Experts of a small language model.
Size: 14 layers, width 384, vocabulary 32768, 74.9M parameters.
Experts: 24 experts in each of 14 layers, 96 SwiGLU neurons an expert, 1 pick a token, a softmax router, a shared expert of 256 neurons.
Training: 542M tokens, 4179 steps.
Below are experts of layer 6 (counted from 0) of a mixture-of-experts language model. Rows are named router (the router's row for the expert), gate (a neuron's input weights, with its number), up (a neuron's input weights, with its number), down (a neuron's output weights, with its number) and show model dimensions 256-383. Each number is 50 + 10 x the weight over its row's rms, rounded and kept within 0 to 99.
Before each expert's rows: a language model's description of what the expert responds to. This comes from a sample of Wikipedia text that the model never trained on.

# expert 3
It responds to: Short words and syllables in romanized Japanese and other foreign names, chiefly Japanese "no" in titles, plus English no, more, Do, da.
router:52 60 56 57 67 64 34 48 47 58 43 51 54 31 49 61 53 50 35 41 46 51 47 52 63 36 46 40 59 45 41 35 44 66 40 35 47 51 47 42 46 60 54 35 50 36 57 49 41 64 25 60 62 46 42 66 59 52 60 62 49 63 40 56 58 65 36 62 48 41 74 63 63 41 53 71 55 41 52 47 45 41 54 43 37 52 50 39 53 48 51 49 76 54 32 56 57 48 42 30 59 50 36 47 47 55 52 54 61 52 38 57 63 60 55 54 37 49 53 43 53 42 61 59 43 47 52 62
gate0:49 54 26 37 73 54 56 48 56 44 54 43 53 56 50 59 55 46 61 35 61 53 31 55 46 49 52 51 57 59 52 59 44 57 37 41 44 72 44 56 57 49 45 40 60 41 48 41 51 59 65 69 48 61 45 48 43 49 36 39 30 44 48 41 48 35 38 32 50 54 58 56 44 59 51 47 71 33 42 48 47 34 63 49 29 40 49 45 45 66 77 60 31 43 41 51 39 68 58 60 54 58 63 49 50 59 69 44 52 49 55 39 41 47 58 67 53 50 30 53 43 62 66 40 47 44 42 60
up0:43 47 44 49 51 57 46 50 52 38 51 48 40 37 48 55 47 52 58 36 62 62 26 45 55 43 46 55 52 53 46 62 49 36 47 51 40 70 58 49 26 33 53 60 36 55 60 56 62 77 48 34 71 39 59 46 64 46 61 32 75 50 53 41 34 63 68 37 44 47 61 47 47 54 27 59 62 53 60 34 43 49 48 69 56 52 51 52 36 52 51 42 50 38 51 52 56 59 25 32 57 43 79 54 73 49 51 64 33 62 47 63 60 48 60 24 50 58 49 52 63 37 47 53 40 49 38 69
down0:47 44 41 46 50 58 49 44 43 59 35 58 71 59 54 35 54 33 32 69 41 54 60 54 53 67 47 43 55 61 39 51 57 50 36 45 45 62 48 33 32 56 58 54 43 55 38 47 54 44 49 60 54 33 60 36 62 46 52 35 57 52 45 48 63 65 31 34 36 52 44 40 47 41 40 56 47 73 76 41 41 62 56 43 44 53 37 40 50 46 53 50 47 43 51 52 59 61 61 45 45 47 44 57 68 43 40 49 48 45 57 57 42 59 42 57 56 56 51 57 59 41 73 34 58 48 49 57
gate1:49 60 70 27 42 50 66 59 53 64 56 42 66 49 61 36 41 46 45 43 66 58 65 64 48 42 49 41 48 66 30 48 39 77 46 42 42 45 48 43 52 41 32 48 49 52 65 59 42 46 56 43 62 65 42 55 71 61 50 56 55 53 55 40 52 40 47 68 51 43 39 51 30 38 44 57 42 48 48 52 72 58 53 47 45 50 52 56 43 55 26 43 57 49 38 48 55 47 36 31 77 47 44 52 49 44 41 46 49 51 47 52 46 38 46 52 61 44 37 45 34 48 49 63 30 44 47 35
up1:39 31 49 41 63 39 61 40 55 64 55 44 52 56 41 47 47 60 58 67 55 41 62 39 33 61 42 60 56 61 67 72 54 48 50 45 74 40 52 48 48 76 37 41 52 46 32 55 47 41 43 46 44 60 51 56 46 61 56 59 59 41 52 52 50 34 64 74 45 52 55 34 57 43 52 49 63 40 57 37 43 57 47 58 43 50 60 58 42 44 73 41 50 45 46 37 48 60 52 59 58 41 67 58 30 67 36 58 53 55 39 53 50 36 33 49 68 46 65 57 64 60 45 28 61 59 50 63
down1:48 49 60 53 47 48 43 64 49 47 40 41 43 53 66 41 59 26 38 38 45 39 37 54 45 43 50 31 45 44 35 42 54 56 51 49 57 63 54 53 61 71 57 42 49 39 49 48 47 44 32 46 47 57 34 48 52 34 47 47 50 51 27 47 33 50 45 64 70 41 58 45 57 34 45 46 53 49 62 39 56 46 24 30 50 50 49 61 56 41 45 48 49 62 34 40 45 58 38 51 56 47 53 49 50 41 52 44 53 48 37 50 57 42 58 51 64 51 58 61 46 45 40 63 47 68 74 34
gate2:59 49 52 53 52 44 44 53 37 48 49 63 47 66 49 53 53 53 66 45 51 43 36 46 31 82 59 48 51 61 38 57 57 52 65 65 50 47 36 46 48 49 55 57 43 57 66 39 38 42 46 51 52 68 48 37 45 67 47 45 50 38 54 49 59 44 47 68 58 30 39 61 52 47 53 51 46 43 61 58 55 54 46 73 55 28 48 63 41 55 22 74 68 50 43 59 58 55 49 38 57 43 60 43 41 65 39 50 58 64 47 42 57 55 69 55 53 63 49 56 60 67 44 40 49 55 46 57
up2:53 30 51 58 62 31 50 56 52 46 64 40 78 51 62 56 52 52 59 55 65 55 40 48 56 42 59 35 33 60 31 34 50 63 38 69 38 57 52 40 44 58 32 44 69 62 40 51 35 58 63 50 31 41 54 56 45 67 46 49 52 51 43 52 53 59 58 63 58 43 46 42 57 62 41 61 62 41 50 42 45 51 48 51 49 38 49 47 51 51 64 48 41 45 50 59 36 43 53 41 51 46 66 54 48 53 49 58 45 52 40 51 65 46 53 49 49 48 27 63 57 43 59 44 35 58 36 51
down2:48 58 61 46 57 45 30 61 57 69 49 53 54 40 49 18 26 51 59 59 49 53 55 40 43 58 42 53 51 38 48 45 29 39 59 40 67 57 49 46 63 64 56 54 51 31 39 54 48 42 43 55 51 37 60 44 46 49 54 37 52 45 38 56 51 78 36 65 72 64 71 53 45 61 54 54 50 43 52 54 62 36 50 68 31 35 60 45 27 64 65 65 48 55 51 43 73 55 68 54 48 55 52 58 45 42 45 60 36 26 50 51 61 53 49 56 48 64 37 39 48 54 63 48 41 59 43 54
gate3:71 46 46 48 58 48 68 40 40 50 55 45 41 42 47 54 30 62 52 42 28 51 35 60 52 45 46 43 46 43 45 46 46 57 65 61 57 54 41 56 44 60 41 43 25 47 37 38 48 51 51 41 66 59 53 23 60 49 55 62 43 66 57 33 49 39 45 55 50 45 54 61 63 59 45 73 62 45 56 52 42 65 50 68 54 53 58 38 58 48 62 35 54 49 53 52 47 43 62 60 26 73 60 43 58 45 53 44 65 48 50 41 67 49 53 72 63 61 50 22 72 54 39 59 53 55 39 50
up3:44 40 67 36 50 46 61 42 47 44 45 38 31 56 53 45 54 35 53 42 44 51 62 35 43 44 56 52 44 56 44 52 45 53 47 37 40 40 52 68 49 61 49 46 57 30 44 55 57 53 39 36 36 33 48 45 75 65 46 54 44 52 45 54 46 48 67 53 37 55 54 53 37 43 35 28 54 45 50 61 40 60 41 31 59 52 61 45 30 56 67 52 46 51 42 47 38 68 39 40 60 54 59 42 45 60 38 54 39 35 53 39 49 52 56 57 63 49 61 50 55 52 40 67 42 70 39 59
down3:62 48 62 57 56 42 53 36 39 66 48 52 52 65 44 42 54 52 34 49 58 51 56 24 56 39 44 60 42 59 58 52 58 41 68 45 49 30 60 38 41 59 58 39 61 56 51 50 25 44 46 45 47 57 60 32 58 71 55 49 57 40 51 66 53 59 62 53 45 39 53 51 34 51 65 41 49 57 64 61 65 51 48 65 50 45 38 43 54 45 54 32 50 48 57 38 41 54 62 60 37 48 55 51 47 54 54 61 54 62 52 60 45 52 73 55 49 70 54 42 60 39 46 30 61 48 69 46
gate4:66 49 40 44 61 59 56 35 47 55 46 53 47 70 69 24 59 52 51 55 53 54 45 39 52 51 85 38 40 42 33 49 33 50 59 51 75 58 56 53 52 53 42 36 52 39 38 61 61 50 62 51 66 42 44 42 60 52 53 27 29 55 49 45 40 53 43 50 49 43 49 50 46 77 37 56 47 36 52 60 42 40 56 55 45 58 55 50 61 56 53 52 39 51 55 53 34 66 40 56 34 48 57 64 53 39 56 51 54 49 43 56 48 40 59 68 39 50 44 60 51 49 44 52 51 44 49 45
up4:43 56 41 64 63 57 53 19 35 81 44 45 45 44 54 46 45 29 57 51 60 60 37 55 57 51 62 48 47 66 53 51 59 57 38 65 59 50 40 60 41 48 65 29 50 66 48 47 46 65 57 55 69 43 47 59 58 43 39 49 45 50 60 59 38 45 50 39 65 43 49 66 56 67 69 46 49 45 45 43 61 39 59 50 55 60 56 47 36 38 49 58 35 44 39 43 64 64 50 54 61 69 35 34 49 45 61 48 35 43 56 33 60 55 52 65 42 75 42 56 57 34 42 39 68 59 59 55
down4:60 49 52 44 50 54 59 40 46 52 70 48 44 38 44 50 44 42 48 56 28 47 54 57 56 50 55 44 55 47 59 60 50 58 51 61 48 43 64 65 63 36 50 43 53 45 49 52 57 60 49 51 43 55 53 58 59 31 54 29 42 46 55 47 47 33 39 31 51 41 40 52 60 54 43 56 74 56 41 47 49 59 58 44 63 48 54 40 60 55 51 58 49 37 59 72 66 55 44 53 39 54 52 76 38 64 34 49 63 40 69 51 44 59 36 66 35 48 48 43 57 50 62 26 54 72 56 48

# expert 15
It responds to: Dollar signs, braces, backslashes and closing parentheses in LaTeX formulas, plus some closing quote marks and table pipes.
router:39 49 43 60 32 40 42 59 39 51 58 53 45 44 55 52 45 58 45 34 46 58 30 65 65 54 50 59 39 41 52 54 61 66 52 44 50 48 39 41 49 37 49 63 39 50 45 61 64 65 45 48 67 66 49 36 56 57 54 58 45 59 46 59 46 67 45 45 57 40 53 35 38 49 43 46 46 51 34 48 51 37 49 41 39 29 59 50 54 53 46 39 69 37 34 47 54 45 34 29 53 38 46 39 63 55 43 41 35 51 63 70 80 46 48 48 49 48 39 47 48 65 67 53 44 59 48 49
gate0:52 51 57 43 43 41 56 68 31 51 37 55 45 42 43 55 35 69 44 44 55 53 51 48 53 41 35 65 50 51 51 36 66 46 69 47 32 44 47 57 47 54 47 51 49 48 47 62 58 62 60 55 60 25 53 54 55 56 49 38 38 45 58 58 59 59 47 56 63 40 39 48 75 61 52 58 44 49 37 43 50 49 74 53 67 30 56 50 48 52 49 46 55 35 50 67 56 25 46 46 47 52 43 57 54 56 55 56 53 40 29 53 46 64 56 49 58 43 48 55 49 63 53 32 56 39 43 42
up0:46 30 54 40 64 52 46 68 64 40 40 48 55 41 46 39 53 36 55 61 31 59 47 51 65 32 57 40 63 44 54 57 42 47 54 49 41 51 56 46 43 56 53 59 37 37 49 30 29 49 48 60 68 61 51 49 57 56 55 57 32 32 68 35 47 46 50 44 53 41 55 52 44 71 67 44 51 37 62 43 47 52 51 62 46 61 57 53 45 57 50 60 56 69 37 68 40 37 62 56 51 38 55 50 39 73 45 54 30 60 47 47 46 43 47 55 46 48 53 36 63 53 49 50 65 42 50 51
down0:70 65 45 61 48 52 56 50 40 48 28 52 62 54 43 48 55 54 59 49 39 48 49 55 60 41 49 32 64 54 51 43 34 44 47 46 44 48 44 56 64 51 51 38 42 40 47 59 42 51 33 36 31 64 39 63 49 52 46 43 49 49 44 47 64 67 45 41 55 40 45 42 42 53 57 41 49 37 67 63 53 42 69 62 61 56 42 38 51 70 52 48 41 59 38 40 63 50 56 51 51 53 42 48 40 49 53 41 36 48 41 43 41 27 59 56 35 48 60 51 45 33 49 51 42 39 60 51
gate1:42 51 47 61 41 40 58 41 42 52 62 34 60 67 44 61 53 52 50 36 47 50 45 68 50 44 41 54 59 50 57 40 55 36 40 45 67 54 55 54 51 35 48 54 40 44 45 49 40 26 55 43 56 58 39 50 44 54 59 31 41 55 51 65 55 65 55 56 42 51 56 50 51 54 59 43 53 30 44 52 41 44 47 52 46 47 52 48 38 74 42 32 76 55 45 41 35 55 49 37 45 36 48 57 60 37 46 51 29 48 44 50 40 44 47 57 59 34 70 61 54 48 37 38 45 55 35 63
up1:60 43 50 42 49 46 43 35 36 56 46 38 53 49 62 45 61 49 39 50 52 39 48 46 51 51 57 45 62 33 36 48 40 55 46 45 41 55 38 50 42 65 55 43 38 45 64 29 48 59 61 75 53 63 73 44 53 66 80 62 36 57 57 48 53 76 58 56 49 55 43 54 49 46 66 45 44 38 46 57 41 37 50 56 44 51 53 51 56 64 54 42 63 34 61 45 61 48 35 49 61 40 62 62 47 37 52 54 35 50 40 52 51 66 23 56 62 45 44 35 50 66 75 38 59 43 40 49
down1:55 66 47 22 44 61 54 39 74 44 65 62 49 49 65 55 51 43 50 40 32 30 38 40 45 48 48 56 52 75 45 43 58 37 44 62 50 23 62 66 43 45 53 55 50 39 52 62 30 38 50 50 44 55 38 25 51 60 46 42 52 42 44 50 50 61 59 46 63 35 40 61 54 38 32 54 50 40 46 56 60 44 42 22 51 47 56 56 45 59 47 29 44 57 39 54 53 63 74 34 35 66 35 55 62 54 61 64 40 41 50 56 55 58 56 50 62 55 48 60 53 41 48 43 60 32 45 47
gate2:52 40 50 58 47 50 47 46 53 52 49 70 48 38 50 53 49 47 63 43 42 58 70 63 47 58 36 62 58 59 67 45 58 57 54 57 52 40 55 36 60 40 57 57 41 51 49 48 51 53 48 67 39 47 53 50 31 46 55 34 57 53 57 58 47 46 43 55 33 50 66 63 39 49 56 41 22 59 40 36 39 52 38 64 41 36 51 53 59 51 66 49 45 46 31 55 72 56 50 57 54 42 68 65 58 63 35 50 56 41 35 56 50 38 49 49 52 54 30 57 52 46 67 58 55 50 55 55
up2:51 50 41 47 63 39 44 48 63 40 51 57 60 52 51 48 58 50 43 85 51 50 46 44 54 45 49 46 48 54 33 26 54 64 60 34 62 55 56 47 49 51 48 33 50 29 43 43 55 48 38 39 67 27 52 52 45 43 54 59 48 58 76 46 60 41 61 60 60 43 47 54 54 50 42 72 57 47 41 43 38 55 42 67 53 48 41 45 54 45 46 32 52 61 58 36 60 48 42 47 44 46 36 35 66 51 60 42 45 56 64 42 51 54 62 58 45 46 42 52 68 42 43 53 34 33 56 62
down2:57 42 60 41 45 55 45 61 38 57 54 59 51 47 40 26 61 55 67 56 48 59 29 47 52 55 46 35 52 50 69 40 68 65 69 55 57 38 59 37 57 59 51 45 73 49 38 41 66 53 42 59 61 61 45 44 62 50 49 49 43 47 36 51 47 38 55 48 50 39 62 49 57 55 41 43 49 30 37 53 53 38 43 32 58 31 61 50 54 50 50 46 63 44 47 63 47 52 58 57 62 50 43 28 58 42 48 57 61 55 59 54 62 42 50 42 61 53 62 47 35 36 48 41 56 41 53 48
gate3:51 55 50 59 56 50 39 72 52 61 48 50 52 50 52 48 45 40 71 35 24 44 52 67 59 39 61 49 46 38 53 64 55 54 52 45 45 43 46 51 48 40 66 60 67 34 45 33 51 57 54 58 59 40 36 46 59 34 40 51 53 26 52 51 38 62 53 60 36 49 34 45 54 67 61 61 51 49 44 51 37 43 40 41 39 50 61 50 50 44 40 47 44 38 38 60 53 60 46 60 36 41 52 26 49 47 56 58 49 40 63 42 57 43 51 53 59 42 19 36 61 63 64 57 59 65 45 56
up3:45 39 51 64 53 45 46 43 39 51 49 54 58 61 38 51 44 53 49 48 47 48 56 44 41 53 51 49 66 45 49 36 47 57 45 55 45 42 60 53 29 30 46 39 56 53 29 44 66 67 44 63 45 60 78 47 57 55 48 53 47 52 50 54 56 64 49 48 62 43 50 57 42 34 47 49 73 50 36 37 61 70 67 60 40 42 64 53 66 69 56 62 51 54 63 45 41 40 73 35 53 55 44 58 55 44 52 48 43 57 47 58 48 59 27 53 56 49 52 45 42 57 41 64 44 47 48 52
down3:68 41 68 61 35 52 54 56 58 47 49 55 44 42 55 58 52 43 47 36 50 58 57 34 40 52 57 42 47 46 44 42 44 51 39 52 50 36 53 43 54 52 41 46 32 35 48 43 65 40 61 61 50 66 47 55 66 57 67 41 67 67 61 72 50 59 37 61 48 42 44 64 41 40 37 55 37 58 52 68 60 61 57 53 59 35 48 47 64 28 45 62 61 41 52 37 18 59 64 48 46 56 56 31 39 74 40 53 53 40 47 43 45 45 40 47 66 58 55 45 56 40 51 39 51 60 49 50
gate4:56 39 49 34 54 53 66 55 44 53 46 31 47 47 56 33 54 50 47 35 58 51 46 62 52 53 49 51 42 33 49 67 60 54 40 22 66 34 44 61 41 41 45 40 40 32 47 46 38 71 48 64 51 33 51 44 60 68 59 73 37 51 65 67 43 74 57 62 49 46 52 65 55 58 62 20 68 44 55 40 52 56 45 47 34 36 31 50 60 63 38 42 38 59 52 60 67 38 39 46 33 53 45 42 44 51 46 59 57 36 59 49 52 56 30 54 68 45 53 60 43 52 48 43 59 51 35 53
up4:37 45 23 69 38 44 47 47 47 49 57 56 58 62 48 56 40 58 55 60 34 48 62 50 41 63 36 37 35 68 43 48 60 42 59 54 41 58 72 46 76 57 48 54 48 52 40 34 44 37 48 48 34 47 47 66 60 58 56 41 45 32 58 42 45 37 16 47 56 48 54 44 55 44 36 41 43 43 48 35 47 50 35 64 51 61 55 39 57 34 52 54 49 53 56 52 30 54 58 58 53 47 53 58 50 52 35 52 48 60 64 44 35 43 58 58 48 50 50 30 48 47 41 47 53 65 57 25
down4:54 45 56 53 49 64 41 31 53 56 56 63 30 44 55 47 46 56 46 53 35 45 64 54 67 42 61 49 58 50 67 54 52 52 70 54 49 61 54 52 49 50 53 47 44 44 62 53 79 37 26 49 51 58 49 61 51 54 51 45 51 60 48 36 51 35 50 43 48 47 64 55 30 48 35 56 45 39 51 58 39 44 43 54 52 38 44 57 53 46 58 53 63 30 52 64 48 49 53 56 76 50 55 41 54 18 53 45 50 49 58 49 60 62 53 42 56 39 57 32 38 61 43 54 43 60 43 40

# expert 18
It responds to: Table pipes, infobox labels and prepositions in sports and statistics text, such as Total:, Length:, Position:, with, at, for.
router:58 57 64 55 46 23 50 45 45 46 43 51 56 66 55 41 36 56 42 55 49 56 61 53 39 34 50 43 40 38 33 40 47 38 40 33 62 36 56 63 44 57 45 61 63 48 42 47 50 47 64 69 49 57 37 52 33 51 65 54 56 54 60 44 30 41 43 48 48 56 46 61 55 56 60 51 57 44 32 66 60 54 44 67 47 26 52 54 48 48 42 36 42 47 55 43 34 46 49 67 44 42 49 52 40 43 49 44 50 61 29 53 57 43 54 50 39 37 48 56 45 54 40 39 50 45 59 49
gate0:42 51 25 58 47 37 48 45 39 44 53 39 53 63 47 51 50 66 45 38 51 55 45 60 45 38 45 65 47 58 37 46 65 61 50 34 47 62 39 66 51 75 55 57 61 62 60 31 36 57 62 61 54 55 50 60 42 51 40 48 69 64 71 51 36 49 45 40 46 54 49 50 45 58 42 56 53 54 27 51 51 47 68 59 64 42 51 51 48 44 73 24 47 45 61 49 54 40 51 59 41 45 49 56 44 37 44 44 54 78 59 40 32 63 54 48 31 42 42 50 48 32 64 44 61 31 26 66
up0:30 44 47 52 47 42 54 44 48 35 42 50 45 61 50 53 47 56 67 43 57 64 47 63 58 58 55 87 55 46 39 42 38 67 53 34 43 45 43 70 49 47 49 48 58 48 47 59 50 54 42 58 44 65 44 64 47 66 57 65 43 52 45 63 44 32 68 55 56 48 59 51 49 65 42 57 34 40 54 42 56 50 65 34 48 56 29 34 41 38 53 45 57 54 50 37 55 45 52 39 37 33 55 48 61 15 55 50 60 43 56 43 43 52 59 69 46 64 50 55 61 43 78 26 58 68 52 73
down0:43 77 54 44 57 52 40 42 36 45 48 49 19 43 59 52 50 60 72 40 53 41 57 51 35 23 51 36 48 54 60 51 52 57 48 62 44 58 55 56 52 53 41 41 47 55 49 39 58 64 57 47 57 44 67 41 45 57 46 42 88 52 64 45 42 61 44 54 56 48 51 47 49 54 59 37 53 66 65 45 50 57 36 31 49 31 48 53 55 52 54 43 43 55 45 51 58 36 56 37 55 25 36 48 46 50 60 52 36 35 46 32 37 51 59 59 52 53 40 52 49 38 56 46 71 51 46 42
gate1:50 40 52 52 50 44 55 32 47 45 46 57 58 56 59 47 39 47 47 67 54 47 54 16 46 62 50 33 59 68 52 62 59 52 59 56 50 47 58 58 56 53 57 42 70 34 40 51 41 62 63 33 57 52 37 35 44 78 71 54 49 50 65 43 64 32 53 41 38 65 45 53 43 79 52 52 40 68 37 58 46 53 57 53 49 48 42 48 61 38 59 52 37 46 49 59 59 51 70 58 53 45 53 42 61 27 48 50 37 54 52 50 54 66 59 46 47 68 56 45 49 48 49 62 59 44 41 41
up1:51 48 51 59 40 49 55 46 40 63 62 52 66 41 51 34 43 60 48 54 37 49 41 44 59 42 55 57 49 48 63 48 54 58 60 29 68 38 57 49 56 47 46 45 51 59 56 59 43 56 38 65 61 52 45 57 57 31 55 49 51 26 46 51 51 48 43 46 54 58 65 43 51 42 58 53 47 61 78 40 59 46 61 56 47 71 60 46 52 41 43 30 47 54 56 49 27 67 52 60 38 58 64 64 36 45 50 70 64 34 59 48 47 54 43 55 62 44 52 43 61 55 55 40 58 48 53 69
down1:33 55 54 51 52 58 52 56 62 63 44 42 63 45 19 61 37 53 38 40 55 41 41 44 47 41 42 64 71 41 38 50 59 75 50 62 39 64 38 40 52 54 55 62 60 38 49 51 44 52 39 51 52 51 51 37 66 63 44 57 47 47 65 54 49 48 44 50 73 57 52 73 42 54 63 36 51 37 55 52 46 37 40 52 59 49 46 47 55 60 48 49 48 51 68 48 45 47 38 52 44 29 44 50 52 57 43 48 49 53 62 35 72 57 50 60 50 61 43 47 50 43 29 66 40 54 24 58
gate2:47 61 36 31 37 52 59 38 35 40 67 35 59 75 63 46 54 44 57 60 55 67 52 45 58 53 52 39 38 38 26 36 50 41 55 54 64 36 52 31 41 40 45 43 50 40 53 51 34 78 43 63 55 37 56 64 38 42 46 50 64 41 54 41 47 48 47 53 65 55 57 39 58 50 42 38 59 62 35 68 59 31 53 70 49 59 77 71 48 45 53 38 57 52 56 38 39 51 40 62 48 51 45 45 47 64 44 59 48 57 66 51 47 48 53 35 48 46 53 59 45 44 59 63 57 69 65 37
up2:47 60 50 51 37 49 58 45 47 45 65 40 58 54 57 64 44 37 56 59 45 43 46 44 64 54 60 45 40 44 31 40 23 41 62 49 52 43 45 36 39 33 50 59 65 44 63 61 62 54 54 54 42 58 39 56 35 39 53 59 56 63 71 41 49 51 25 49 31 50 41 55 49 33 67 52 47 49 46 42 55 46 62 66 53 47 58 44 53 50 28 69 57 49 40 41 56 40 60 46 48 55 27 65 56 62 53 48 39 54 49 59 47 46 46 46 51 44 53 31 48 43 53 34 50 49 66 56
down2:35 45 48 65 48 47 47 54 51 51 51 52 67 60 46 38 42 56 60 50 51 62 42 51 43 51 49 51 52 60 43 58 49 29 48 49 51 50 58 63 53 70 59 53 38 48 83 43 48 53 48 33 51 41 44 44 47 64 43 26 44 57 55 40 51 47 51 56 69 59 60 42 53 44 35 68 61 58 44 44 55 46 52 42 69 57 50 48 44 40 33 43 46 67 48 59 61 67 56 43 36 53 45 67 42 71 52 56 34 65 55 64 45 57 54 50 32 40 48 51 65 54 50 45 41 54 40 54
gate3:62 47 19 54 35 52 49 45 42 36 53 34 57 40 50 50 44 52 57 46 56 60 50 29 54 71 56 41 39 37 43 36 32 37 41 48 58 61 59 40 51 31 49 57 56 48 49 51 61 35 58 55 50 55 50 40 63 45 42 55 39 43 39 60 65 39 40 43 57 46 48 47 63 29 37 39 58 47 71 69 59 59 66 47 72 45 42 66 55 67 50 41 43 50 50 36 53 68 55 42 66 67 50 66 44 48 55 49 48 53 38 44 73 51 46 48 54 52 59 36 57 52 47 54 39 49 57 51
up3:51 34 58 41 43 59 57 62 39 52 34 50 44 45 49 46 44 35 55 50 44 61 40 32 65 55 51 53 44 46 44 63 63 52 49 53 37 44 40 34 51 58 48 50 31 63 47 74 56 52 47 60 38 61 70 55 41 69 53 47 57 60 36 41 51 50 57 40 50 51 45 68 54 61 44 44 43 56 49 49 60 36 41 49 71 51 56 70 57 50 51 38 67 38 55 34 44 65 53 57 48 57 28 43 53 39 53 51 43 28 49 43 59 40 60 60 59 42 30 53 46 75 54 45 58 57 49 47
down3:49 60 48 43 49 44 40 51 30 50 38 33 66 47 51 32 41 43 41 38 51 47 39 56 62 47 59 43 63 65 60 72 49 41 39 52 67 65 54 70 79 52 46 66 51 59 34 46 37 50 48 58 47 35 71 57 49 47 49 37 31 52 48 59 44 52 66 49 53 53 53 40 34 39 49 38 46 59 53 41 45 42 53 37 66 43 46 49 68 36 47 35 54 39 46 50 63 38 51 44 50 56 48 38 53 37 52 55 42 58 66 44 57 42 50 53 43 37 43 51 55 29 38 53 54 55 41 63
gate4:56 66 47 52 33 41 58 55 50 63 50 38 81 63 26 38 50 52 55 56 32 41 56 45 53 56 61 70 55 45 48 46 24 48 63 41 41 46 69 54 38 55 43 62 50 54 23 48 75 58 52 52 49 28 58 42 61 31 67 58 35 58 64 36 36 35 57 45 59 43 50 45 39 54 38 44 68 53 33 40 58 44 49 66 49 49 38 57 27 56 59 56 40 69 52 53 52 44 30 51 39 56 43 52 47 37 42 53 38 41 40 42 56 49 51 52 52 35 52 53 57 38 34 51 66 42 62 30
up4:57 56 60 55 37 56 53 38 49 55 54 35 39 56 47 42 44 68 39 62 39 34 53 47 55 73 50 42 34 40 42 52 58 44 65 56 37 48 63 58 50 45 48 67 55 48 58 50 48 69 42 55 41 29 55 39 49 63 49 49 41 45 63 39 65 66 39 41 39 34 33 34 41 46 55 59 60 51 54 35 38 54 59 49 43 66 46 47 37 61 39 55 43 54 37 51 47 49 43 41 48 66 45 60 39 57 36 35 36 59 50 60 41 43 40 60 46 50 50 55 74 41 36 56 53 51 49 45
down4:51 69 48 60 37 55 45 60 49 48 64 61 36 58 41 68 69 49 60 57 20 27 47 29 41 68 52 51 51 51 41 44 42 73 46 48 34 57 46 37 62 62 50 53 54 57 42 55 55 65 33 57 30 56 62 53 45 50 59 46 50 68 61 61 55 51 42 41 50 65 43 46 18 59 50 48 48 54 57 51 59 54 62 57 32 45 34 50 50 69 64 57 56 43 65 35 50 34 47 52 46 47 47 59 70 52 38 48 39 58 61 52 54 49 42 49 63 49 43 68 52 56 20 53 52 44 45 53